Weights of a small mixture-of-experts language model, trained from scratch on English Wikipedia: 192 cubed ReLU neurons an expert, a softmax router.
Below are experts of layer 3 (counted from 0) of a mixture-of-experts language model. Rows are named router (the router's row for the expert), up (a neuron's input weights, with its number), down (a neuron's output weights, with its number) and show model dimensions 0-127. Each number is 500 + 40 x the weight over its row's rms, rounded and kept within 0 to 999. Numbers have three digits each.
Before each expert's rows: a language model's description of what the expert responds to. This comes from a sample of Wikipedia text that the model never trained on.

# expert 2
What it handles: Word-final e pieces
router:470441485451513530437488510444571536480428536530518467529511544505461542472495465454456459445522507476513442428550526485481490456596482479521467418467558546497511532563510521514490480515397522560501483516519482545483575530426537529467521589413482500519468502485562502451521520517509502528520493509529443525553452473456513519512441430541485467466504456485489512526526466568397447526502
up4:469509427491513509367521550439449508459483474463464426502529538519503427507541469570523492470549446547526524517522511496529452459562456470471433451422527490514465557447517480479489447496468486463451518437494502442465487467522475513564521518438356454558486468489516501485487474490527549465462532507472476435488447488502498481535442455552499516513496497504500526526464513536526561575548
down4:477504437433526560524541499559493464493516467506536463479457483479466493464449556539521468472474478445501452509442564522560555517560540555452516532550470550429437540542486545534527528516484524513444475568519552543405520373506490485463442455463505463538480514558511521504481531507524465472419513539512532487567480560452553530494537459430550505533491485516526492510497413542494543519502
up5:471440537444496468537541461469548533498526476544503476448531432433466442517411455528476559492491451441489484477532511472567484495521525456438438531470523502444454485532561572559486503476491482515506517477575582481525485491510500485442523508484503491568462453525511518481523499489560483475541469568458504525391501463509554419481515446428503488507508481440525566444541450526501556581525
down5:459537469465481473437508471547452476507505553484503517549537522561545527477507497530481510465420547546532562572506545499462495508423493443468501441502538416516495477518504454538500507545573504470519521490478410497497433455539548481580508513447515429509497459478525479497493520549506562542536512549510507593473508596471568478536497489504503492572419527493439443438480456484499577486446
up6:510498503517480536529568487536507575411461494526485472555516489501481428447484489488493438424541559472509419484441505438537498418438511543539502503471568513517491546474461534539475469445539523500472440523490498448440530564469515472505391523467471475436500452441490534491604561470508484511499503474530482479465533555499546526496530556496507565506545519547538500497512573517413457475474
down6:551537488474514519534508496378471473461480584487503520514519528474574464496532481492436478480487532441492502489534471443511472488515538489470508550506531508557485536493502562451526511538565501603397570556479488433398478497539494475514490449499488492532466442494460512447469520567505582480434526488527499493524503514515453561421442452514517434533481467559579494488461513469506543494458
up7:463521489460577471511500416561477509491500556496498564478542447517491518496523502468463471528424434456565482526447554517470542552543483497489424494446494516448562553555480497494487476537473540454466435470483541489570502558431466507444500471549520570498521547539502484521528503463497523442449584507571459510504408475464490446486534470492513438538497478515423444564491458499432465491540
down7:492450579581520517475588509513477468488503522530511457416463490469436400482525466462490521509597426490516490539486542470528450502509569484506551553489559482554469470520496492453470385419461438525478550491484539551500503431498530493560527549509510475513479548520469494528469430515485531545524412441524455521462526489544518441478495457509556504453474547539442501504540498481504500500517
up8:476500502552429510466560462452497443533525501530497486472464492559514500458502581517456597383533453494591518549559532495466452483448551489504474432516490484570497564505458518516525513512477541499481478533559484435472501474519581525494500508482483555484491512500569529516574512494576479482615451467506487486497493491433575514526532513486563543446482440542516522475503481561493523451512
down8:489492540539500468460509542468410556467425526484485492438489482491541472556518495504575467562508446502521487529454537489465493496451448550530444535487469498559549422486533493515533484451499507481407494493451439483506499420526522506475542536572504504527492490502519458546439528506469578409491497398504464509519534561540508508530468550520456534485480579544471415519457416473543456476508
up9:486478557495481474434464495534446520492395496503557505430442530456476526522501517506518489505432559541528480520520538530410498542472627496511469463461493538503487513581485524540492493483457494535529549537539539500486480441475492567546578563441468468507530497563436572514553475466485529521504493524561473483523551566528481573434477504532535515448477528575528552505492545508535455538468
down9:484548546481459440519517475474567481469569489487512464575509488471505557503536442491544442462398532481493554485449439554464547496519596518504555430545492486499453501488423516502513544545477467603465466503520498474488508515546512416527539519458517502459459548541517550531536576467531498511485468494494523508432497488484486402478588512468555456476485446484490517502573450455468482521476
up10:449544490556445562475492448492537493585546503530527489511454500520501467466542501485530475538452538441588405461486494515513488606528487524569485476450505590544523490529407522537525485535505493446461497520492490498527514585516456484460539500515497470478479485514507554501474557563432474448478576547515525486572524485459465530467504474424470464501475501452534512459626522489476503528487
down10:519434468488542477440436545463497498551467471462605461498491468467557513515504475498410532459525479546488501425500463408497454447540526525467539578590474530517485563495489549483482489533522460508487513546541488523493467451460555539592501484526469481489541500506560564484535523524517486454486484449513496523388543502439463507527459484430525566495501502437503450472511479465559476434486
up11:450473512510577594481555490435543513471484525557541435497456522472472525517444460463465434382510512506529498407549455463491527498502514549509473449498508545539539561535513528547531464513448461519456519493497524512406498499523463459539496438468517507447528521535511561486556495471480443521495516556494457530514412495517507493486498532494471448434443428402507498537506517586530535495503
down11:531517533458457530550420587445474510494556554545505563538523434557439431490527501417482572529534499518561531552506512498470493496489535486473442489557443494504510527532516475517508525442509468563493494472531534478555491497512497427510448526535479541475490545566469476485437524559498456538583478506449606488455435496542544435552468505520516517493488480467466405534496441537488527505528

# expert 24
What it handles: ord and table pipes
router:482483508449528486503544551418510614454392524549502465540511499523468563450529457496438443486503447546500557420583515476438515534546531460528499471501510539546510535591478503526456508547462505565516528510518503513419519454467485468475523595445510468468464516564499500491510518475501474478486458546532463542485441408505553499534428511541483475441468453518535520516510522523496524479482
up5:565509540506473534553479540485497477566504532491466553531509541521494529544520523546480442446492443473480529465496494440496524586514513461475520434516487466496481542588530473524475527520537483513527573517442490429511552477490508494522496555500540457399532444489526520435520583554471439468459534453549521488422534402449517475452466448551526482409512501472541449489538542544510572474510
down5:476522437497488513538536535485498453519534416467459504482501501511448509515469402533536436426495530504499491416442470537439502450495590486465519434390444495568484461438471481473518555517535517470469470455543467453432469516570482488375516495476525515525468457516504547501492464483475484523529516471507509510565505484544525484555545504430500525548516524513577424492545510451484513469513
up6:420507490437571471454571519522457574519460551474482491558480549487553456527498518432546463425535537467483474492505543463516423480448499444440487445519478486546501544524458518532581490515599523521453495473479455537509480466616521554524489566504551488518438529502473513509449541506522548491469424462501488498480556483556507405489516489522487528461514513537523439439509507455483516472518
down6:561448527512522499536463509516529454505502515608536554447494474520410504472528561494489433558496499452491549412470512488496509462439472527464485533496488520495440472497576471515445536556479471490464535568506485510479520484512471423443519464479479493499592425475504516460408500433465569550503488438463499497485534566588503511476539538561511490473485530534547472551504473409535481482472
up7:526456573509547458457574464553561466510456508500527467577515465523497558507568497514489493545542454496510499510565507509492466482488476577490437469516450473523518521558444448484519490560425473487451548527445468510478493455533552440496510425479531428471503566502505549512467440546571506544469468560544492484480520497558584519511417507491467520472521485539570516496477518482568412449453
down7:444528470503529541554509542458449531498572456519455546485540480536488452458453462482540530553495486493428522474501483554452489572519457464515527559579516467455492505462465541449561572540514545508522531498519537580517546491587487544481495544503455515526485540555543475445567523480528495483486594521495505570453451490427495555460450463551562415553502451549506485464527516483527481504462
up8:505516430396478519521475512414501563542481536469586459473500499473483507582478465435450504559515494427538605482503480423551562562572510488460526494521464491516461498433539611493516494497509462486454489482538476479539461472516454505525467522505474492462482556478498469548580526453518481498511461471507486517481512503558463587515479557511476438513532408498503538458487494439495501469505
down8:552513450496433461502475443475489522457489445469514509513450469528487420475513492500439465523529457472496538612533461474470460440444525514465476599512488483497474500436514548426552554415504443499536518404506550524517538500513472488510462473525493464495521487474469413433515497519495566483524509494519512402581441488485479470568464434559495465559520508522521492526443518452528505449512
up9:543503479493446548524620543455470508494419488483541483500530465533503504535553530483502544498514420530523478482519518502541519498546534480497575508478498481497486467607529516458462527517466478581479419500519497517515486518420492471450545492430459526569543492485565571520508501537494439501478475475515446453423452461456516553538552450467452556491449552549460586510483527453466486565483
down9:486501488528501520519501512487430572480560455518495517502477470517363496498545423488539471454538513497517535516497554526508463532497528558464417453444578564489511547473559593451494529507498480516528453496490506520507506469534459494486586472517511458513412518449538474530580534548526498552448444422515482489544485468465515501539478549494545590499595492516531531478464551456497522476506
up10:528484566444518409496513480418523490515401523517486481499463451536514516396413526540466497549549500601473513476555474484528450504519502506481535476575470503462526521576498439491548510485533486512563533499529478481423486525404531462517513556474515535439468502506469533527544412485459497469524459531487472490454489455542503519511442484500535549513516508449526530535454504569438560530460
down10:465492515554499494518463471494467559474558448452525550432558508457527489505514462527474538478479496518499523548505564491460479440479519431512495514485540486568504577499437429545509536500520510470490425581505598516430533387495427485476499512476451483515494548551401435529486481538439447585547527466531548478453492483513427485474532498510463553441502510498511489462486530500558487510469
up11:525548482516511510540433415490497484468455499510525485557405487532509551513471515522546558500505504473487513503540512518504561601606440425437507533458502481418507493568425573536502498526475543554510548453456552541525508537539522526496525509521520524533496525469542536543545574543460533415524539470484537551516563542456466447476469562470520460492522481511470477536527482426483503452527
down11:438453539539552501552514539534469568510545532531483462481518469572509475499439470520478543402531503471539453449555595518515486503519447530502424463533490480474526509514490475472475537501489524463497455497537542491442475554556560508491515538474551524487542413530514508486483486539431500433514459468565497537451521518456468478529551468477467487486630569494464491485554588545532523445463
up12:542465480494457449503516463558501550429439448499490491554430482483462545447516487456526532569482511591507490469476500471504496471542504445442513486463502516518561565477511464525419460491491506448582509539451358486495535439468426495462500576465513474399460511519576490522509426469479490517476503467566486472472483454542495467463452540453491513541464483475514502499493498526506440524549
down12:510579483519487505458491440489486513591564505501455532512466449479528542521541506460623578493431510486536557446579503524433509467442495515519473463554555539473500500539473508504451499467501497496485501562538459481506480419543457561505466578549473534432502544486377453554453455547517505481478433523544476497498515476446504490534439496461440528492445515505530497495473507509469461466507

# expert 22
What it handles: ar and ter fragments
router:521451500405568477480585558420554501435480570503476460560534473447468545482483436570404467465513486521456480486491530434484533465523561526540470526472482568542557492488471538477454497531473564540526508546500488544510542531491506573498488545459493465534469466530480470444539543476475485498512506547489471505515432443519518497564517487520465462413458432553548464526543505544511475541458
up4:498470502434422418524455478500535543483513505519563504483500461468464497560462570479513537465564532449515520590515523490473594428465573474520456521484474501536499484541482493462470515476470469575561556483467547501479489525500483540495425456514509455502478389493558502499493486565524551493493511487518497661518486495439518534499440515507502532466517500409510498524508510473496563476532
down4:520509414509488504502525531533463551516508469437510556477481493450462466484510515448462518483551461521460535589541447521460458498480509494492508543539455491500500566464552573408489576418508558473595481458494474531525543530537457480505541510441529537524441481409528481501551517556491552504503476469487438427575456485480482499502501464526500446552529496511520395508469543447538480524438
up5:545514513424476547525520488529540508517458575465547495499549460543417520531473505535444504471482452472478486496479501421431462452512564395517485498448530492516500549464536574527496550483467545494503510522492441493532551479578543488454407525480493548535446459532517486436544506496516463567510515583456403479536611444517497505536496490519545548508536544497518497455483458509535459512511
down5:443526560520472508516487477516444509492443477448518454449495519584524529528501417510600496502525476482495488531514514559556483516457516492457546539464474512458557499440480479520514507518580501510515479413525532504459468439490464467446524528466459485473478474519486492490478432525517535555477456497514442527515544478521573440541545518411494474454445394506417471594524498449425436493514
up6:515471587484454502522482520591462438506505517537522494470522516494430485520505527502517490470530525463511558543532404522507484539411544498449477505459477551497500457473474524486469485549515552463473477566508463574514527504438481525504528488503509468486517512408500495499512552445469524525476470401467469474508497494469540601479471459475546497428527519554532562605563606480465491503428
down6:511533547540534499455529502472530483507535457487457518456509513550461490491538456455563473534550493514448538435513536532551487527528484513481508508494501465530558550500414519462451430556504497475418448433479573473473469566544471528491517514445469371481420540507444523547516530535416483550450557526471548468534529468478524577489514552480438481521513511534472564555481500440518509558496
up7:510503479453611493492538492453462464602512526488565447495507498533520471481584440489557503560490556550490560479492551434478490512516497511524526497514562529490559542506453536517456571439451513504567487410472455471440514513490501508451471499487516520478476480429515485483565511526514459497569466528562567589542424463501477456492500544541504501511474597492515506493497494450429510551515
down7:544496511527491499562532571486487521500437427466513413482477534502576504487527468530464576514500497517476471533557458490539471512528450505597515518439516442554496455533433519494513516442461481476439439536532476476505456513541483505452568489553545498463547504502497477518504486544465493608425445447482512594489434561507483502495381460465527491531573510524465526459497500496545476490493
up8:522555599501567563526489477470419476446500493437557518469546529468523498541577463520494497526487516538513539459510462474516487449497517523472500540507560484543490487352501515587497570501465588477464543438536547552488472550471464471488496541468402461522523505437446504463528472530500523493497505467486509504510487442440558523457491483490479465482485495482490469455541454389480505521487
down8:506526513517480486467405525477552568561506517442347517524583442533490525525489481494518523528437584518524470453521550494500484549480547515536515449523487457582469545472476504522513537508482514433481506427462518519546521457463447494432436475487462434563522472514499440508534466495565473489475517474569415518478528478558502530486454563497459495505522522524478542549497517448514511511558
up9:497545483509557479555493542516524457474528498473547539470526437434494507492569448561433512474493522472518522505487492497472488527526498484444506447555471531424489479417470479495443526489480509591583487519544498482434427459447574531466508415509503497541447527494489536479512537438453501509490544507455485532502467516534518490553507422429534490576544570524624530563472493487454533517526
down9:489566494566459445564480486512484522539517427527557441469422528532438445505531506557563455509559492513535420465544491519503508503456513506534448476504522579494514507465488551514513533453510498462467516450520524482427463457542466550491510457589457440549548541519461502457534451542532449530583499480495481465526520588472494488507431500487496470571516520432501443537551422463479524547497
up10:427505460483514506571516463431514516421443532488440499595555545512423517447550483447464457493565458458478462508502428506505515539436501476563529522446501570499531483447508465572517486470479563439523496462524449474523475495487475532462454490491505515496440472506459562420477524525561472543519562444501519543570530575456557441516538451492433515554538460513504501480536507490496477513504
down10:540495460538499496501535525497616471529520557418559453476518547477517492413568475458518493552534464459578532470460424482471476470519500488462506508536520509496519468516541502553533486545549561515522498501539479569483498510520479478453439549548531517582526490514451487445523464524607526457462506479534513464543537485604508566479535548532559501472592512499457452512475446515470477456522
up11:517411468535508502503560532459507451509528525475547469545479419550500524573488530451486477488529465511471434516480484546495503516482436508471494493459502581528458476500542481488486486481508495549554525457475512517498452454541627499472448474488431446486465532463548591465488473540494516502506496444515480466570531531452541511499454485534464555507483397523503483514555543433413436584444
down11:448496494526518484481478524465554503508452489546512445479470509489487416487474524583525493534450553528453498507494395435443412439501508451447443481464507501435410487485616514488450551491480558572493473520483421570538488510474548487532497511535504441484533527555540461446516531553552468483544524503522570474441495518489506493524456557463522525518519515476489524451485597519500488522479